{"num_hidden_layers": 15, "hidden_size": 96, "n_experts": 32, "experts_per_token": 1, "d_expert": 352, "d_shared_expert": 0, "hidden_act": "relu", "moe_layers": [2, 3, 4, 5, 6, 7, 8, 9, 10, 11, 12, 13, 14], "router_score": "softmax", "normalize_top_k": false, "routed_scale": 15.2, "balance_loss": 0.000477, "balance_bias": true, "init_std_router": 0.00685, "lr_router": 0.000961, "vocab_size": 8192, "norm": "rmsnorm", "norm_eps": 1e-05, "tie_word_embeddings": "early", "optimizer": "soap_variant", "learning_rate": 0.00859, "beta1": 0.95, "beta2": 0.99, "max_grad_norm": 1.0, "batch_tokens": [32768, 65536, 98304], "max_seq_len": 512, "train_tokens": 388400000, "max_steps": 6175, "dataset": "wikipedia_en"}
Below are experts of layer 5 (counted from 0) of a mixture-of-experts language model. Rows are named router (the router's row for the expert), up (a neuron's input weights, with its number), down (a neuron's output weights, with its number) and show model dimensions 0-95. Each number is 200 + 40 x the weight over its row's rms, rounded and kept within 0 to 999.
Before each expert's rows: "gets" lists some tokens that make up at least twice as much of what it gets as of all text. This comes from a sample of Wikipedia text that the model never trained on. Tokens count by the router's weight.

# expert 13
gets: " | ", ") | ", "| ", ": ", "′", "; "
router,267,253,177,255,252,256,234,174,329,268,166,187,183,243,146,167,194,290,179,166,232,228,220,187,115,246,158,265,176,140,183,113,188,210,218,192,180,184,223,203,232,214,140,160,240,226,242,183,230,250,200,136,207,244,254,196,135,195,182,217,205,227,174,206,229,221,195,273,236,238,180,161,186,190,214,187,184,203,150,199,153,211,119,162,155,151,244,203,186,231,212,224,190,213,187,157
up0,219,193,218,220,178,165,145,220,199,182,218,177,187,214,115,204,197,144,173,233,193,202,181,190,208,172,181,238,238,144,190,218,181,126,199,218,160,212,191,217,207,182,170,208,141,165,276,226,216,141,180,247,150,153,173,160,135,174,226,174,193,190,261,171,209,175,246,208,168,113,163,191,188,154,180,152,96,122,170,198,161,131,134,194,169,160,301,266,187,241,175,267,289,203,185,245
down0,207,220,229,171,209,168,233,189,163,251,174,275,271,220,216,220,178,253,119,168,183,170,150,203,212,197,154,211,290,116,203,243,317,146,299,228,189,213,199,222,240,220,187,201,243,204,149,248,220,162,158,194,127,211,193,141,108,210,169,201,223,191,230,179,196,189,197,203,194,198,171,126,163,158,213,208,207,164,211,242,115,207,153,184,189,218,245,228,120,236,196,218,151,179,230,207
up1,200,247,140,161,332,280,202,149,254,196,179,174,149,203,187,199,200,124,151,204,193,201,183,209,213,266,222,215,194,214,190,205,180,179,257,164,282,281,169,211,147,225,200,196,194,224,191,307,269,178,225,158,227,161,227,253,209,150,217,177,282,146,251,243,226,199,212,156,183,185,211,155,242,159,234,170,229,180,233,175,179,237,201,160,160,130,204,163,200,136,198,171,218,227,202,238
down1,273,254,154,208,211,172,290,204,246,201,162,195,265,256,163,233,243,161,222,179,235,199,214,89,239,183,253,213,187,243,173,162,221,210,248,224,159,229,209,252,199,276,213,226,176,205,204,228,260,225,174,132,147,270,198,176,235,264,147,256,214,162,206,224,198,158,196,211,187,207,201,140,140,198,218,252,145,227,256,194,248,194,176,284,163,213,227,239,244,126,180,196,200,230,233,250
up2,204,234,217,245,155,196,156,208,244,162,208,300,212,211,206,200,190,191,208,207,114,201,173,116,229,134,131,147,231,237,265,136,306,199,219,200,212,196,135,185,185,197,189,199,215,153,248,191,204,231,214,216,279,275,256,189,216,206,223,150,168,170,216,259,206,121,189,199,212,168,120,168,181,210,176,195,263,233,173,187,239,158,205,238,151,196,150,163,175,145,200,227,270,183,230,255
down2,206,232,266,231,189,211,179,153,242,231,230,209,136,216,119,203,152,163,189,161,198,220,138,202,268,216,249,156,193,104,181,239,247,160,132,189,172,198,223,229,119,156,187,138,107,116,222,167,154,164,184,197,217,154,219,259,168,219,185,205,187,257,237,171,188,190,169,223,142,200,197,248,247,229,197,182,230,207,220,293,171,200,190,209,191,180,138,168,217,189,165,309,230,206,225,196
up3,240,136,215,247,273,211,249,151,217,278,178,212,210,157,210,209,240,222,192,185,109,229,199,215,105,173,220,107,245,180,161,167,180,212,133,232,189,194,125,143,190,175,190,146,150,220,243,177,214,214,324,156,225,247,206,193,214,248,168,173,223,223,210,181,216,207,181,173,205,245,228,155,150,211,171,179,169,228,195,200,181,161,152,140,118,232,178,148,174,224,185,191,204,197,234,284
down3,173,169,155,193,186,146,243,197,122,159,116,192,197,167,244,214,229,155,243,147,234,209,199,173,184,200,216,208,255,209,170,269,185,191,167,250,200,163,246,184,171,195,183,202,227,261,109,201,258,191,200,241,239,229,194,197,238,109,173,219,216,183,275,200,254,217,209,108,183,262,210,145,178,174,216,204,188,184,176,217,278,206,329,226,194,196,199,229,167,128,148,235,181,260,162,216
up4,225,244,214,203,176,187,176,128,227,273,190,256,249,160,237,197,134,237,198,204,185,173,151,193,192,177,210,153,227,122,217,194,207,192,249,246,213,274,238,274,171,164,189,194,206,168,226,170,120,162,210,196,195,217,269,184,166,149,198,241,216,175,176,270,275,200,184,210,126,232,199,181,127,72,209,180,256,211,223,156,160,190,219,146,182,198,207,212,262,145,199,141,230,241,263,183
down4,148,153,246,150,187,175,244,213,179,161,194,152,204,227,168,150,208,178,173,209,186,152,197,207,218,181,154,280,162,223,189,198,180,231,194,202,213,208,162,257,271,208,211,225,191,212,202,178,181,180,191,199,215,251,204,146,269,209,218,228,259,229,222,181,239,243,180,174,251,184,166,256,234,243,283,235,217,128,120,199,85,242,176,113,281,138,273,165,218,156,206,216,289,189,196,244
up5,223,228,154,250,187,228,149,164,253,217,199,198,160,204,225,239,138,199,248,252,158,189,207,212,199,188,138,254,264,259,196,218,197,240,181,259,187,195,184,254,292,139,179,183,197,135,166,190,214,181,260,122,246,159,250,199,274,237,124,194,265,168,223,161,176,148,221,196,221,191,165,202,136,223,233,232,163,192,167,166,226,194,170,202,107,173,256,186,265,247,206,236,226,185,113,185
down5,287,183,199,172,280,177,212,218,195,228,210,216,167,220,209,169,198,264,122,186,206,145,163,161,243,206,260,205,145,123,197,248,286,207,190,202,155,227,225,169,109,296,185,227,207,198,266,233,232,215,159,162,177,210,198,179,221,211,215,149,193,200,199,205,230,180,100,165,186,162,276,179,167,137,202,165,233,230,212,213,235,251,222,245,198,301,216,220,267,200,190,227,193,144,171,193
up6,156,176,250,194,173,194,191,225,258,185,243,228,178,172,231,204,225,224,188,205,159,200,205,184,208,219,267,216,329,301,267,206,198,169,109,222,182,200,183,143,216,212,203,131,228,226,179,216,203,140,288,124,192,264,220,199,169,258,180,170,200,217,192,185,172,229,200,173,288,150,290,193,136,203,208,153,200,226,269,181,233,141,146,162,168,226,192,161,182,149,180,217,190,214,171,208
down6,208,139,137,209,167,203,254,240,134,222,202,204,235,141,189,177,169,186,113,172,244,260,185,212,255,208,246,212,184,269,134,183,272,208,175,158,171,168,190,246,185,211,239,174,192,203,216,190,151,178,229,251,242,193,255,142,203,215,198,194,183,172,239,136,222,237,157,159,285,227,119,153,224,282,262,251,150,224,137,195,200,251,216,215,229,188,138,155,197,251,203,243,238,147,175,231
up7,246,222,125,194,240,195,171,223,186,199,157,218,206,219,246,161,200,101,226,240,153,187,183,227,186,156,139,126,212,203,174,193,192,207,116,161,240,174,221,208,159,181,192,167,175,243,214,248,163,178,205,167,213,212,223,206,168,215,252,201,178,289,243,246,200,97,256,129,251,211,183,199,200,165,199,160,251,179,155,191,124,205,214,233,109,177,180,136,198,218,162,144,178,112,264,168
down7,161,147,218,210,161,252,254,189,131,226,181,211,248,285,240,166,242,148,193,246,214,215,210,195,247,247,141,219,176,172,168,170,167,163,217,214,170,231,114,196,203,223,165,219,214,146,161,206,236,232,256,248,181,162,231,210,197,268,159,214,283,137,142,221,220,262,194,218,214,222,201,190,206,225,222,230,232,240,142,230,192,221,217,153,161,159,177,270,176,141,211,321,221,237,154,269
up8,233,269,209,183,206,203,229,177,185,230,167,182,221,152,232,254,254,179,181,191,237,270,185,211,142,175,153,185,193,168,194,192,201,143,198,147,173,173,232,187,252,210,193,184,144,87,159,228,198,233,237,166,166,171,128,263,149,257,173,214,146,214,137,175,123,260,233,146,210,243,207,147,186,116,205,166,226,211,169,184,196,170,224,186,265,184,205,231,253,125,270,179,155,185,279,233
down8,217,220,202,163,211,191,190,155,197,192,313,206,154,194,193,227,168,233,245,236,182,144,120,231,181,223,257,177,204,196,248,192,184,269,266,165,133,193,206,165,141,174,192,219,229,211,144,186,125,208,230,131,199,171,122,198,212,248,163,150,180,172,166,246,171,190,236,245,166,206,216,137,232,191,74,193,235,147,219,162,198,210,177,175,249,176,254,249,184,228,267,176,201,172,280,179
up9,170,282,204,243,189,202,191,218,199,205,187,144,231,142,138,185,159,222,147,202,158,203,180,309,211,155,182,219,228,169,261,199,134,263,236,168,174,299,204,126,236,186,233,196,208,242,146,213,106,252,173,198,259,180,202,162,168,269,200,204,141,199,251,218,257,235,201,221,219,238,253,231,214,190,246,225,196,295,201,174,182,205,215,221,176,214,267,206,243,172,122,183,182,196,239,195
down9,195,199,179,248,142,286,191,259,188,156,163,220,170,206,143,147,158,106,248,199,221,241,246,214,223,208,203,243,288,137,150,216,125,153,251,216,169,201,221,195,151,246,179,110,121,190,207,159,191,207,173,286,132,224,161,210,168,176,179,220,174,168,204,210,183,213,206,155,146,157,146,155,132,207,181,197,223,213,151,227,158,185,158,155,175,195,205,225,197,212,201,270,224,156,148,220
up10,173,202,207,258,281,218,217,208,182,297,230,266,172,203,185,207,172,224,228,163,101,237,244,247,204,134,192,210,212,179,210,210,218,188,210,216,227,170,158,165,173,230,276,179,198,188,195,177,238,244,226,236,272,213,230,139,237,208,142,261,203,168,245,129,204,194,261,272,197,212,130,161,176,225,208,208,310,169,184,220,170,134,213,192,179,118,153,177,199,200,178,173,224,153,201,282
down10,255,200,205,196,176,143,183,182,226,207,153,166,305,222,201,203,268,257,168,214,166,95,216,172,189,189,251,149,215,216,232,200,158,249,183,219,164,188,242,191,150,189,270,217,180,249,236,189,292,235,189,211,227,202,201,192,117,255,215,215,153,187,232,235,296,194,234,174,167,205,191,223,237,151,146,225,188,296,177,208,263,217,215,242,171,154,154,262,129,161,176,179,222,244,211,215
up11,196,177,241,241,254,212,201,243,250,224,165,240,193,253,160,200,182,179,230,142,232,181,268,204,186,267,262,240,243,214,239,262,166,178,162,275,174,184,185,131,191,163,133,208,207,327,82,176,191,174,156,190,220,279,233,200,124,211,207,237,243,219,176,146,204,165,212,193,233,227,177,186,167,166,185,124,237,190,181,233,208,231,199,149,136,215,204,158,207,193,235,176,212,200,236,252
down11,179,249,286,208,254,200,194,195,168,236,163,219,270,259,99,219,156,209,258,172,156,159,234,241,194,195,223,224,172,200,177,257,156,218,222,147,182,260,132,165,200,197,199,262,182,113,173,202,144,173,190,174,220,251,262,168,196,222,177,230,212,238,212,129,238,152,222,236,232,179,172,186,145,263,171,210,158,119,261,218,159,186,238,159,173,208,306,177,202,179,161,171,213,181,224,217
up12,196,233,263,266,338,173,206,161,223,236,268,205,152,189,204,236,179,177,153,228,220,215,220,226,250,228,107,152,150,125,191,210,195,163,211,186,213,218,188,147,241,167,199,209,205,162,233,168,200,203,166,234,181,253,304,223,170,213,192,229,222,219,200,181,172,182,168,178,238,177,200,190,257,121,220,250,212,153,203,304,239,188,159,205,164,178,203,157,295,154,207,255,223,223,213,221
down12,220,197,214,198,217,251,274,206,240,245,198,202,192,190,184,153,190,201,158,202,108,248,171,137,210,203,223,231,188,236,143,211,154,157,232,193,186,182,221,89,217,219,160,196,214,273,219,179,257,210,162,238,194,191,213,252,149,230,193,183,121,160,252,176,211,233,262,320,217,258,183,230,161,199,227,207,235,189,191,201,263,220,188,252,223,221,272,172,235,259,224,236,111,161,203,274
up13,174,194,187,153,188,214,219,193,259,252,177,297,151,167,136,212,201,247,220,186,207,136,153,232,120,242,216,252,274,129,240,146,189,264,180,282,226,271,226,172,173,172,191,142,165,193,204,301,222,286,178,201,218,209,173,190,210,249,193,270,232,213,185,220,217,241,131,200,165,160,114,186,213,188,227,259,211,221,231,222,207,207,241,199,193,188,218,179,210,185,253,202,273,196,201,175
down13,272,152,187,210,193,211,176,233,157,215,122,130,199,221,150,200,156,226,248,158,218,127,152,148,231,242,224,225,196,172,295,232,223,149,235,276,236,150,192,161,132,217,275,148,229,166,228,225,171,185,248,149,209,232,254,256,264,198,205,176,251,260,179,204,145,188,181,210,211,221,189,164,162,197,179,165,156,149,203,197,173,253,133,188,278,187,257,222,220,195,143,227,168,157,171,202
up14,229,131,136,166,274,235,207,296,200,203,236,173,215,159,277,205,114,224,218,188,186,204,208,208,258,177,225,162,227,231,217,203,242,218,188,228,183,252,179,165,187,242,206,128,174,140,188,153,129,191,168,238,221,219,237,208,256,248,275,248,192,196,202,133,165,149,161,208,268,138,149,166,202,231,208,215,232,260,191,217,185,159,189,209,108,243,136,195,207,191,158,193,212,171,268,251
down14,223,256,249,187,222,155,181,211,229,173,216,208,128,180,259,130,193,231,216,208,183,174,275,151,216,147,130,229,257,236,148,251,260,174,295,137,186,195,238,242,210,208,119,195,207,187,225,185,170,159,127,200,240,162,203,223,225,164,196,199,235,108,244,211,241,199,121,195,169,193,191,259,185,193,223,249,179,179,198,207,103,178,226,154,227,211,154,135,237,236,206,163,173,261,178,208
up15,214,273,167,196,246,122,197,132,205,235,136,210,204,222,201,196,183,240,190,217,200,258,152,170,152,196,212,177,215,228,144,258,208,171,225,183,270,189,190,188,176,183,289,162,219,206,228,171,171,194,268,201,215,258,201,173,246,303,103,143,217,205,290,199,224,179,228,202,262,133,256,220,183,176,169,192,220,178,255,179,251,176,108,261,188,217,203,205,149,197,227,175,157,254,192,227
down15,182,231,64,230,219,284,183,148,184,227,189,175,227,205,198,108,302,283,163,158,192,176,135,232,231,159,188,177,142,156,135,251,193,195,209,221,193,188,155,222,223,212,169,167,235,244,173,287,202,171,191,171,154,183,164,191,231,218,182,132,210,204,208,197,189,204,223,257,159,219,212,254,221,179,172,222,226,224,237,168,227,186,217,227,187,126,179,210,222,162,264,195,241,113,228,162
up16,187,193,153,200,226,201,229,160,199,196,75,192,242,204,209,234,200,210,239,241,190,198,234,183,224,178,216,221,174,262,205,178,105,199,226,164,205,253,237,216,212,259,210,208,173,182,206,234,247,228,218,225,235,218,269,231,246,175,244,182,267,211,207,156,210,105,205,246,245,201,203,170,216,151,175,256,191,249,160,228,172,173,133,191,204,180,197,202,47,203,158,75,206,209,210,194
down16,179,155,138,204,265,185,157,137,217,246,87,202,185,230,181,157,127,193,198,284,223,220,199,188,129,231,193,177,192,238,260,186,182,229,229,171,181,201,154,167,217,169,174,242,217,188,222,188,220,228,248,238,294,269,206,211,196,186,248,206,164,271,168,215,181,235,221,263,207,191,177,185,130,301,208,193,193,238,239,270,222,197,165,214,223,157,207,177,139,269,179,170,230,254,175,136
up17,192,152,177,176,211,160,189,222,174,225,239,210,197,182,201,120,235,171,150,231,191,242,202,280,163,239,164,249,183,183,290,168,187,203,266,230,161,160,219,206,216,244,214,252,205,204,332,266,154,199,184,206,226,184,191,216,147,255,175,208,166,208,278,161,240,203,223,246,164,228,246,143,220,157,205,167,185,183,209,221,175,142,122,250,117,115,260,199,227,211,210,223,263,183,219,179
down17,207,241,252,233,269,176,170,201,237,246,201,178,184,214,234,285,252,224,175,146,216,194,150,253,211,178,205,269,216,262,180,164,203,172,182,275,157,207,149,176,177,150,321,245,201,263,174,227,203,300,172,188,109,193,240,190,232,190,162,196,195,209,205,210,233,197,211,229,281,202,158,245,194,155,216,245,254,305,194,257,148,228,202,185,163,206,212,205,189,176,234,189,233,228,200,242
up18,195,209,216,202,163,160,162,204,154,155,253,176,165,103,234,293,198,178,223,225,191,152,212,209,205,220,210,169,285,181,97,185,249,188,213,232,217,213,211,192,162,304,194,176,229,160,260,217,223,229,272,255,183,229,219,222,175,239,240,154,232,239,178,166,170,150,202,233,212,162,203,253,194,210,200,140,182,174,221,202,265,247,271,263,87,134,182,203,226,224,201,185,161,229,222,198
down18,225,160,153,245,220,273,234,185,272,227,219,260,218,195,173,193,196,237,216,290,207,232,249,239,168,210,232,165,175,142,238,153,290,113,160,207,136,174,204,243,249,186,174,133,220,211,124,195,165,225,148,236,209,193,194,177,186,193,139,210,178,182,259,183,217,245,179,204,254,191,181,182,265,229,263,262,184,232,167,230,213,207,179,214,186,164,169,172,171,188,208,207,88,134,126,197
up19,164,180,178,191,244,190,211,225,252,256,210,219,335,258,206,194,218,206,213,175,247,193,176,81,198,123,171,234,188,239,160,201,225,230,246,249,175,257,180,136,204,184,236,154,204,210,98,152,181,254,156,156,207,169,198,259,177,221,210,246,249,189,175,212,209,203,192,224,248,218,143,212,209,227,134,121,203,238,173,253,155,241,203,160,196,151,213,128,140,187,224,210,233,196,231,192
down19,99,228,183,263,270,168,225,190,109,173,159,145,182,139,221,230,174,209,284,214,181,185,185,173,209,117,153,147,184,150,214,199,192,202,210,253,284,182,193,217,130,152,221,143,270,190,211,182,230,176,229,197,270,186,210,221,254,193,219,214,202,187,231,158,167,217,241,168,170,178,146,227,150,158,199,196,181,197,226,227,210,196,202,210,211,191,157,131,172,165,150,107,174,278,260,168
up20,192,229,191,165,223,267,231,130,241,174,198,264,260,112,170,217,220,151,201,205,239,214,176,224,229,235,244,170,171,231,230,165,142,234,253,204,88,258,146,207,206,195,287,206,178,213,228,215,218,131,167,218,194,206,137,142,181,126,134,179,193,183,231,245,246,200,258,193,185,182,158,143,198,221,256,163,239,239,228,151,202,234,157,175,203,279,215,168,235,192,228,228,141,253,220,226
down20,221,197,201,187,240,150,205,166,186,204,180,116,266,303,138,236,244,177,224,157,177,204,255,240,208,210,197,175,262,236,258,162,214,198,221,295,208,216,119,167,210,237,254,231,248,259,300,157,212,186,165,189,205,177,200,169,175,113,205,231,187,208,210,181,269,208,149,214,173,175,179,186,210,220,238,196,165,168,180,157,161,116,139,166,212,198,267,253,210,162,197,240,188,258,183,239
up21,162,238,230,188,186,218,185,177,199,107,164,236,211,216,194,160,182,117,190,133,228,216,167,290,209,189,173,198,183,170,204,120,247,235,222,106,140,215,173,163,162,212,158,174,119,277,191,183,160,202,163,184,206,223,265,183,270,194,228,170,192,105,178,195,236,169,162,248,183,234,185,167,220,219,185,137,204,150,172,231,190,193,123,171,136,190,143,206,141,165,211,161,157,139,193,216
down21,179,204,235,180,231,230,204,139,209,115,225,173,242,185,122,137,231,230,152,150,187,206,244,236,207,306,139,217,224,141,196,173,223,195,153,176,184,210,245,162,220,257,171,276,90,117,199,129,180,244,257,208,200,176,225,190,234,205,231,177,231,169,169,223,211,135,179,206,201,198,192,145,211,246,149,149,250,256,180,171,197,213,196,200,199,193,148,296,194,257,178,172,224,221,180,218
up22,144,192,181,219,283,252,227,227,274,227,148,225,218,194,176,242,114,198,175,234,286,205,223,159,218,244,171,227,253,136,211,172,218,195,173,201,107,156,180,149,186,210,252,174,175,158,179,154,200,169,202,215,241,197,169,227,190,320,192,273,177,200,187,182,134,238,237,162,175,188,221,193,163,195,159,107,182,113,186,253,205,136,182,232,179,217,243,187,214,206,142,213,233,192,241,200
down22,148,150,166,238,230,172,217,216,255,211,224,207,226,199,250,323,191,180,129,232,190,212,188,166,155,204,230,157,215,258,205,178,192,193,129,263,154,204,201,182,261,278,164,187,220,275,117,217,196,302,197,220,192,220,161,186,246,127,198,241,262,199,173,188,206,192,296,206,192,250,178,198,227,209,213,159,223,237,118,204,248,224,205,198,235,260,200,252,213,172,161,228,137,215,214,189
up23,183,244,230,144,228,165,176,194,202,226,175,184,168,186,228,191,182,180,198,190,209,177,258,258,248,236,138,229,242,171,138,210,211,246,202,183,275,127,136,187,185,136,157,224,190,275,122,185,135,233,191,197,251,171,100,191,238,234,160,201,248,226,196,185,180,216,255,229,243,189,152,205,256,224,270,204,300,288,137,227,248,215,221,212,189,179,245,195,212,213,228,155,251,148,180,224
down23,203,183,168,229,201,246,168,213,178,206,157,196,222,254,289,178,138,211,258,206,215,191,185,219,173,209,141,144,231,214,175,200,204,196,178,203,219,197,246,202,202,221,152,237,166,267,268,98,235,266,183,208,162,193,131,119,182,171,158,288,133,314,179,207,233,212,187,152,240,227,151,166,163,229,247,187,217,219,214,178,221,160,209,151,184,247,138,231,188,190,249,243,162,201,129,147
up24,188,168,184,129,225,196,184,136,258,217,117,235,231,187,193,195,122,229,148,149,220,231,200,238,152,189,206,107,217,271,237,249,226,211,161,198,187,171,196,184,171,150,184,183,178,152,238,181,187,275,178,281,277,227,210,225,135,218,211,235,240,172,141,212,250,187,264,208,253,208,205,198,211,222,171,209,262,278,187,218,194,185,155,216,181,157,218,171,146,186,240,102,207,169,282,196
down24,204,213,184,158,314,245,169,199,203,190,160,286,129,231,189,153,202,138,167,175,187,161,209,220,188,221,135,128,198,207,159,169,191,135,188,192,218,243,130,216,170,165,147,173,196,236,174,226,179,181,188,85,230,213,187,245,147,199,167,241,144,195,206,208,224,213,136,198,122,234,215,313,214,212,202,206,202,206,193,215,192,212,177,186,145,192,172,247,153,198,201,292,229,245,249,148
up25,254,197,179,161,237,188,131,187,167,221,138,175,242,114,223,208,218,123,171,301,208,249,218,144,187,248,247,255,228,190,162,212,276,164,193,214,283,189,186,147,146,245,203,165,193,132,267,169,214,212,258,234,227,177,209,245,183,203,208,231,232,275,212,239,149,155,180,293,243,200,186,180,138,167,228,192,183,197,198,258,214,169,240,184,204,224,187,178,155,252,200,205,197,232,234,270
down25,258,211,150,202,162,198,261,243,241,275,152,182,174,172,236,221,233,187,189,180,257,195,215,235,241,309,183,167,246,142,228,238,224,230,184,218,142,113,198,164,278,205,144,110,225,236,277,194,223,201,170,269,157,240,189,220,192,192,208,205,204,103,191,231,198,208,139,206,205,187,163,174,175,219,177,210,212,204,161,170,218,254,231,173,177,208,213,231,164,164,281,136,149,217,132,214
up26,253,252,255,274,221,223,247,216,175,278,194,183,199,222,155,243,186,217,249,228,128,186,182,189,222,198,220,162,263,178,175,181,176,206,162,146,172,196,161,198,147,210,111,194,232,199,160,179,284,201,186,211,251,157,244,256,274,299,145,168,242,208,228,138,242,179,223,224,222,159,210,255,178,197,206,154,136,139,266,176,226,249,291,194,205,155,198,171,230,209,212,208,208,214,263,194
down26,170,169,199,207,211,136,176,305,206,241,239,227,218,155,173,272,201,231,228,153,120,187,184,136,178,196,210,220,148,256,234,210,251,259,252,212,165,169,189,186,156,169,203,156,181,169,236,144,219,146,253,234,154,191,234,176,157,160,179,165,250,174,190,166,172,146,234,229,146,290,135,277,137,252,244,175,192,242,134,187,243,213,195,182,243,209,219,252,123,175,189,208,205,190,232,211
up27,223,234,178,112,212,212,162,289,140,222,213,317,189,195,198,201,137,286,184,197,131,233,214,176,193,186,183,197,193,213,236,177,186,178,186,199,193,204,153,195,229,231,242,176,235,147,164,166,188,237,220,171,237,232,283,274,173,257,147,187,190,203,290,149,237,252,181,172,254,200,238,206,160,223,171,140,271,161,189,210,225,198,192,185,143,165,207,150,131,183,206,154,231,166,156,138
down27,223,243,213,196,167,212,193,221,136,208,237,201,215,231,200,227,129,197,243,241,181,208,228,219,186,167,181,189,100,121,235,198,204,205,195,211,195,128,100,226,256,195,173,273,261,170,198,148,153,200,251,193,173,188,210,129,213,290,209,172,245,237,190,167,240,174,161,182,224,145,169,248,202,165,180,188,250,230,231,168,193,204,121,217,139,221,195,194,182,201,159,206,210,341,134,194
up28,212,233,197,230,202,174,261,173,196,246,162,212,172,236,125,243,196,225,125,172,222,300,212,161,141,237,204,269,198,243,253,138,157,269,197,132,213,214,149,249,213,187,168,221,232,230,152,170,212,212,210,138,284,167,225,271,149,176,213,218,237,235,182,163,157,217,219,279,232,184,211,146,170,181,220,209,180,181,160,171,154,167,183,163,194,152,237,174,139,165,175,202,158,224,267,119
down28,208,246,161,211,227,213,217,175,158,159,80,153,232,152,186,205,277,204,207,255,176,190,258,258,198,206,183,254,156,240,169,163,184,224,249,165,171,208,172,201,148,193,183,205,168,268,218,199,230,214,282,189,116,139,205,235,224,175,187,185,225,220,226,121,112,186,268,195,250,284,186,234,196,190,194,163,202,199,150,239,200,198,211,155,209,251,133,161,176,169,232,258,206,257,223,269
up29,159,249,250,240,193,206,126,101,236,223,198,209,194,135,236,220,225,333,190,228,211,230,182,174,219,199,181,223,285,182,166,140,123,213,221,214,169,237,201,199,215,209,213,264,190,185,247,180,217,214,168,112,147,217,228,232,178,251,144,156,279,217,236,171,170,203,203,211,278,153,200,163,232,203,227,201,188,172,216,235,154,189,169,154,179,158,146,264,139,247,147,215,160,185,201,201
down29,158,179,224,197,193,182,158,120,201,188,170,239,181,197,212,159,166,216,175,182,238,205,217,195,173,171,141,124,209,184,156,226,189,229,182,186,280,249,255,219,255,263,196,226,201,209,234,250,192,267,145,200,287,268,157,142,182,277,176,187,263,186,207,139,171,239,233,220,328,192,193,257,200,208,133,197,179,249,217,236,176,225,228,170,132,185,129,192,246,184,219,192,255,160,240,197
up30,245,166,108,173,260,240,198,234,208,207,144,272,149,245,253,256,144,261,170,178,144,243,198,180,165,217,192,255,231,271,223,204,237,197,152,195,212,248,226,219,248,165,143,186,145,292,202,183,184,142,181,211,186,222,227,125,207,239,183,211,142,177,168,191,226,176,221,146,177,111,227,176,219,200,266,175,241,199,197,158,185,186,215,216,243,142,203,270,208,234,185,213,217,168,159,290
down30,235,224,153,177,273,224,192,174,172,270,162,238,243,243,224,173,202,256,157,159,179,158,213,228,223,207,216,190,196,261,191,181,180,267,222,204,217,290,196,268,223,186,225,179,149,257,192,174,186,207,150,253,219,218,192,153,259,267,145,239,134,193,81,174,192,226,219,125,149,224,223,151,190,173,217,222,160,213,220,248,209,201,139,265,198,154,167,210,154,230,110,218,234,226,154,236
up31,266,205,182,213,154,233,161,235,272,158,129,153,209,199,155,155,193,217,250,165,189,260,159,198,211,259,157,263,212,159,276,170,207,206,211,143,232,208,207,121,177,167,240,216,178,155,188,173,243,190,262,188,237,164,196,180,235,217,185,209,184,227,194,82,190,191,176,214,232,128,195,279,215,180,226,110,269,162,231,222,180,193,253,198,169,231,175,158,151,202,218,228,217,252,114,160
down31,231,225,176,214,254,202,150,232,199,189,176,114,190,180,187,251,193,176,217,163,266,184,211,214,169,186,200,177,242,194,208,301,217,231,276,174,267,280,240,304,201,220,144,231,192,230,210,182,194,134,166,142,157,293,237,163,182,147,198,158,196,228,146,217,230,214,169,220,214,157,204,246,213,164,198,179,256,193,219,201,249,174,175,201,259,210,268,126,302,215,200,210,215,195,263,214
up32,151,195,257,216,196,264,148,194,184,243,202,210,241,262,140,152,198,219,200,215,254,274,192,135,279,171,180,171,196,244,213,223,262,250,183,221,172,180,156,206,219,170,216,180,194,167,212,267,160,245,237,167,205,173,118,257,232,290,235,220,225,213,201,158,268,220,232,229,264,256,135,189,221,175,152,217,221,223,223,224,176,161,155,174,128,224,204,214,133,161,182,139,174,111,196,165
down32,210,141,276,208,242,201,168,173,214,152,198,177,260,171,159,268,210,237,196,199,184,149,212,160,234,184,156,201,222,228,212,126,191,274,220,192,165,219,282,105,207,206,273,147,189,190,182,160,155,236,187,160,201,148,201,173,266,209,264,200,275,190,194,189,190,151,250,220,152,138,229,117,235,204,157,187,144,211,206,148,206,158,228,231,184,228,176,267,238,273,284,202,192,234,177,200
up33,205,149,221,233,280,240,187,198,273,143,87,168,252,138,220,239,162,158,197,256,235,173,217,184,164,201,213,212,152,178,209,170,245,219,103,165,177,229,172,205,257,199,241,186,214,174,246,176,235,271,187,207,152,204,190,232,186,283,204,186,227,197,265,153,175,179,288,243,202,177,251,217,105,160,187,152,151,184,144,178,195,189,168,224,188,218,220,179,241,216,168,243,206,143,184,255
down33,176,164,204,210,182,199,239,237,199,207,227,164,265,177,132,232,174,193,229,248,286,140,193,261,220,250,202,213,233,226,258,235,169,221,47,266,252,232,238,213,176,151,165,177,220,162,253,192,171,206,142,139,174,158,136,213,201,221,234,162,296,259,183,258,140,250,214,190,178,195,221,216,156,209,155,182,170,223,210,182,180,171,186,207,207,222,239,175,200,164,187,221,250,140,139,217
up34,177,128,183,209,133,179,134,143,213,250,234,181,200,206,220,243,202,242,223,125,168,247,179,183,197,212,172,197,201,223,201,256,219,200,198,218,182,128,177,158,218,247,165,183,168,185,182,208,180,209,261,271,123,281,244,167,222,100,222,170,215,271,149,224,210,132,234,230,215,221,167,175,201,230,191,145,222,181,232,145,185,127,174,220,122,255,252,203,183,229,151,164,255,197,283,156
down34,206,234,187,238,284,165,195,131,265,124,254,247,146,182,178,243,163,169,185,225,280,184,199,191,212,173,192,179,161,205,256,160,161,147,145,169,217,208,171,218,197,99,240,159,180,248,189,233,196,216,176,184,207,140,191,222,248,205,228,283,182,254,219,202,196,193,274,155,141,229,167,198,187,167,242,187,186,171,181,181,223,266,226,236,314,200,124,210,205,130,206,257,199,224,214,176